{"n_layer": 10, "d_model": 128, "n_experts": 32, "experts_per_token": 1, "d_expert": 288, "d_shared_expert": 0, "activation": "swiglu", "moe_layers": [1, 2, 3, 4, 5, 6, 7, 8, 9], "router_score": "sigmoid", "normalize_top_k": false, "routed_scale": 2.0, "balance_loss": 0.00855, "balance_bias": false, "init_std_router": 0.0216, "lr_router": 0.00212, "n_head": 4, "n_kv_head": 1, "head_dim": 64, "vocab_size": 2048, "norm": "rmsnorm", "norm_place": "pre", "norm_eps": 1e-05, "positions": "rope", "rope_base": 7060.0, "rope_fraction": 0.5, "qk_norm": true, "attn_scale": 0.125, "tie_embeddings": false, "parallel_block": false, "init": "normal", "init_std_qkv": 0.0959, "init_std_o": 0.0, "init_std_up": 0.0959, "init_std_down": 0.0, "optimizer": "soap_variant", "lr": 0.00847, "beta1": 0.95, "beta2": 0.99, "weight_decay": 0.022, "lr_head": 0.0103, "warmup_steps": 125, "schedule": "wsd", "decay_fraction": 0.945, "decay_shape": "linear", "final_lr_fraction": 0.0, "batch_tokens": [65536, 131072, 262144], "seq_len": 256, "doc_mask": true, "train_tokens": 615500000, "steps": 4800, "dataset": "wikipedia_en"}
Below are experts of layer 7 (counted from 0) of a mixture-of-experts language model. Rows are named router (the router's row for the expert) and show model dimensions 0-127. Each number is 50 + 15 x the weight over its row's rms, rounded and kept within 0 to 99.
After each expert's rows: "gets" lists some tokens that make up at least twice as much of what it gets as of all text. This comes from a sample of Wikipedia text that the model never trained on. Tokens count by the router's weight.

# expert 20
router:38 49 25 35 72 31 40 60 30 57 63 49 46 85 48 69 53 17 44 61 57 29 66 66 55 52 52 46 65 36 39 43 31 38 48 65 46 51 44 69 51 66 20 52 54 38 76 49 76 62 74 53 39 35 56 44 50 45 67 41 63 27 25 72 77 43 94 47 59 39 52 61 25 58 58 58 56 55 44 42 33 49 54 32 74 44 54 63 43 31 44 69 43 07 59 46 32 55 65 70 41 49 49 34 83 44 56 37 22 62 35 55 52 43 47 62 62 40 59 36 61 56 24 44 25 55 65 45
gets: "\n", "|---|---|", "---|---|---|---|"

# expert 12
router:65 72 54 26 60 43 34 42 51 30 52 65 59 79 32 66 37 33 57 44 52 31 62 37 44 36 56 49 57 27 26 33 42 30 75 53 29 87 66 69 60 63 47 38 32 32 83 51 62 72 68 27 44 51 35 45 66 58 63 41 51 33 45 66 75 43 68 67 70 19 54 62 37 45 52 45 67 58 70 48 47 38 85 33 57 58 51 53 46 30 23 43 45 14 41 49 48 65 70 64 49 36 54 30 55 47 45 30 20 55 33 51 32 65 48 69 68 35 39 48 56 38 48 52 48 55 52 68
gets: " |", ",", "-", ":", "=", ";"

# expert 3
router:44 58 49 48 63 27 33 25 62 44 12 71 60 70 40 76 38 40 63 54 62 37 62 61 28 32 34 53 51 67 23 41 42 34 62 80 36 71 45 50 62 68 48 42 44 43 63 51 51 72 55 76 53 27 44 47 50 34 71 42 61 35 45 59 41 40 74 53 58 38 61 41 14 39 33 27 57 51 65 38 62 37 59 39 72 64 55 53 13 47 41 92 43 12 48 58 50 59 46 55 66 38 40 44 53 64 72 48 51 48 45 39 48 68 37 48 52 16 38 50 62 27 50 44 35 73 56 61
gets: "z", "y", "in", "iz", "j", "i"

# expert 7
router:64 43 44 27 64 34 45 77 46 35 53 55 54 68 50 51 48 50 62 46 39 50 39 48 25 56 61 33 35 22 31 42 48 51 58 34 38 48 34 64 45 62 28 32 23 36 49 71 58 71 51 33 31 26 45 62 51 38 30 42 48 37 47 45 65 40 66 83 31 41 61 12 45 51 44 39 62 61 38 45 37 37 44 58 56 49 68 70 33 30 53 77 44 23 60 32 37 79 73 68 74 47 63 52 57 34 48 30 27 56 45 57 20 26 70 69 57 32 21 49 76 60 38 39 34 68 62 37
gets: " C", " c", " h", " H", " p", " L"

# expert 6
router:50 65 52 31 56 46 57 41 54 40 53 57 72 64 18 58 35 27 40 53 47 25 59 44 48 36 76 42 59 20 36 55 78 58 32 56 32 61 56 63 45 61 55 29 34 42 68 89 67 64 49 56 27 34 45 50 63 73 57 49 62 35 41 47 66 40 73 64 52 52 50 31 55 56 33 28 60 30 50 31 42 45 64 56 77 14 64 59 23 29 53 57 37 12 76 48 44 57 71 78 68 54 56 49 57 48 50 22 16 53 51 59 51 45 71 46 45 35 56 27 66 47 43 47 50 59 57 33
gets: " f", " b", " comp", " F", " or", " gr"

# expert 18
router:38 61 36 35 42 20 39 36 52 54 53 59 36 57 54 58 55 34 68 69 35 45 58 63 47 40 57 52 50 54 30 31 29 68 27 60 51 68 67 39 55 46 33 33 55 36 47 51 59 47 61 35 26 60 06 55 50 43 89 30 56 55 62 50 55 48 75 52 69 46 55 41 41 58 63 29 61 74 73 42 53 42 64 50 75 35 82 65 37 30 68 87 40 18 43 65 38 52 39 72 84 37 60 43 61 38 63 47 28 58 56 50 41 57 71 61 63 36 32 56 61 32 45 52 24 72 57 52
gets: "er", "ter", "der", "r", "ber", "per"

# expert 2
router:53 40 24 30 77 32 31 32 43 57 49 50 52 53 40 88 33 31 62 55 58 56 59 43 32 47 54 15 76 58 51 38 46 42 70 55 39 59 39 55 53 71 40 53 50 46 46 47 79 49 66 48 60 18 22 61 69 63 75 25 72 18 36 44 53 44 60 64 63 27 50 32 26 38 61 26 45 55 72 37 47 23 55 39 68 53 72 54 27 40 29 40 51 48 55 54 37 69 31 55 42 53 70 36 62 57 53 46 23 55 43 62 44 31 49 37 63 40 57 59 86 29 52 50 49 69 65 36
gets: "a", "o", "el", "al", "il", "ol"

# expert 16
router:40 51 68 44 48 48 51 26 40 36 32 50 57 82 28 68 50 34 51 53 67 32 49 51 52 70 46 20 57 44 38 37 43 33 51 65 32 46 42 49 64 58 38 23 41 34 52 59 87 65 56 54 48 34 52 42 45 58 54 51 81 15 56 55 47 64 75 65 52 25 44 31 51 43 59 48 43 57 61 24 35 45 54 47 54 49 69 66 23 15 51 90 32 15 52 48 32 84 73 51 46 36 49 34 68 27 56 44 33 60 44 43 64 44 60 60 52 53 47 33 57 53 18 58 27 69 56 45
gets: "M", "S", "R", "T", "C", "L"

# expert 0
router:40 55 51 42 70 34 45 09 46 38 62 47 36 64 49 83 34 52 36 50 43 37 50 35 35 48 34 36 66 44 38 31 61 58 40 32 59 36 45 64 54 65 45 19 46 42 79 74 54 38 54 39 43 37 36 54 53 50 65 45 47 39 62 46 51 64 79 54 64 33 53 53 26 73 37 46 42 43 50 07 62 41 41 53 74 23 63 69 31 37 60 71 13 33 71 46 56 58 75 64 61 63 53 32 61 27 57 21 18 68 42 36 41 62 39 68 38 49 63 47 58 64 35 49 59 73 52 36
gets: "f", " New", "ff", "if", "ef", " of"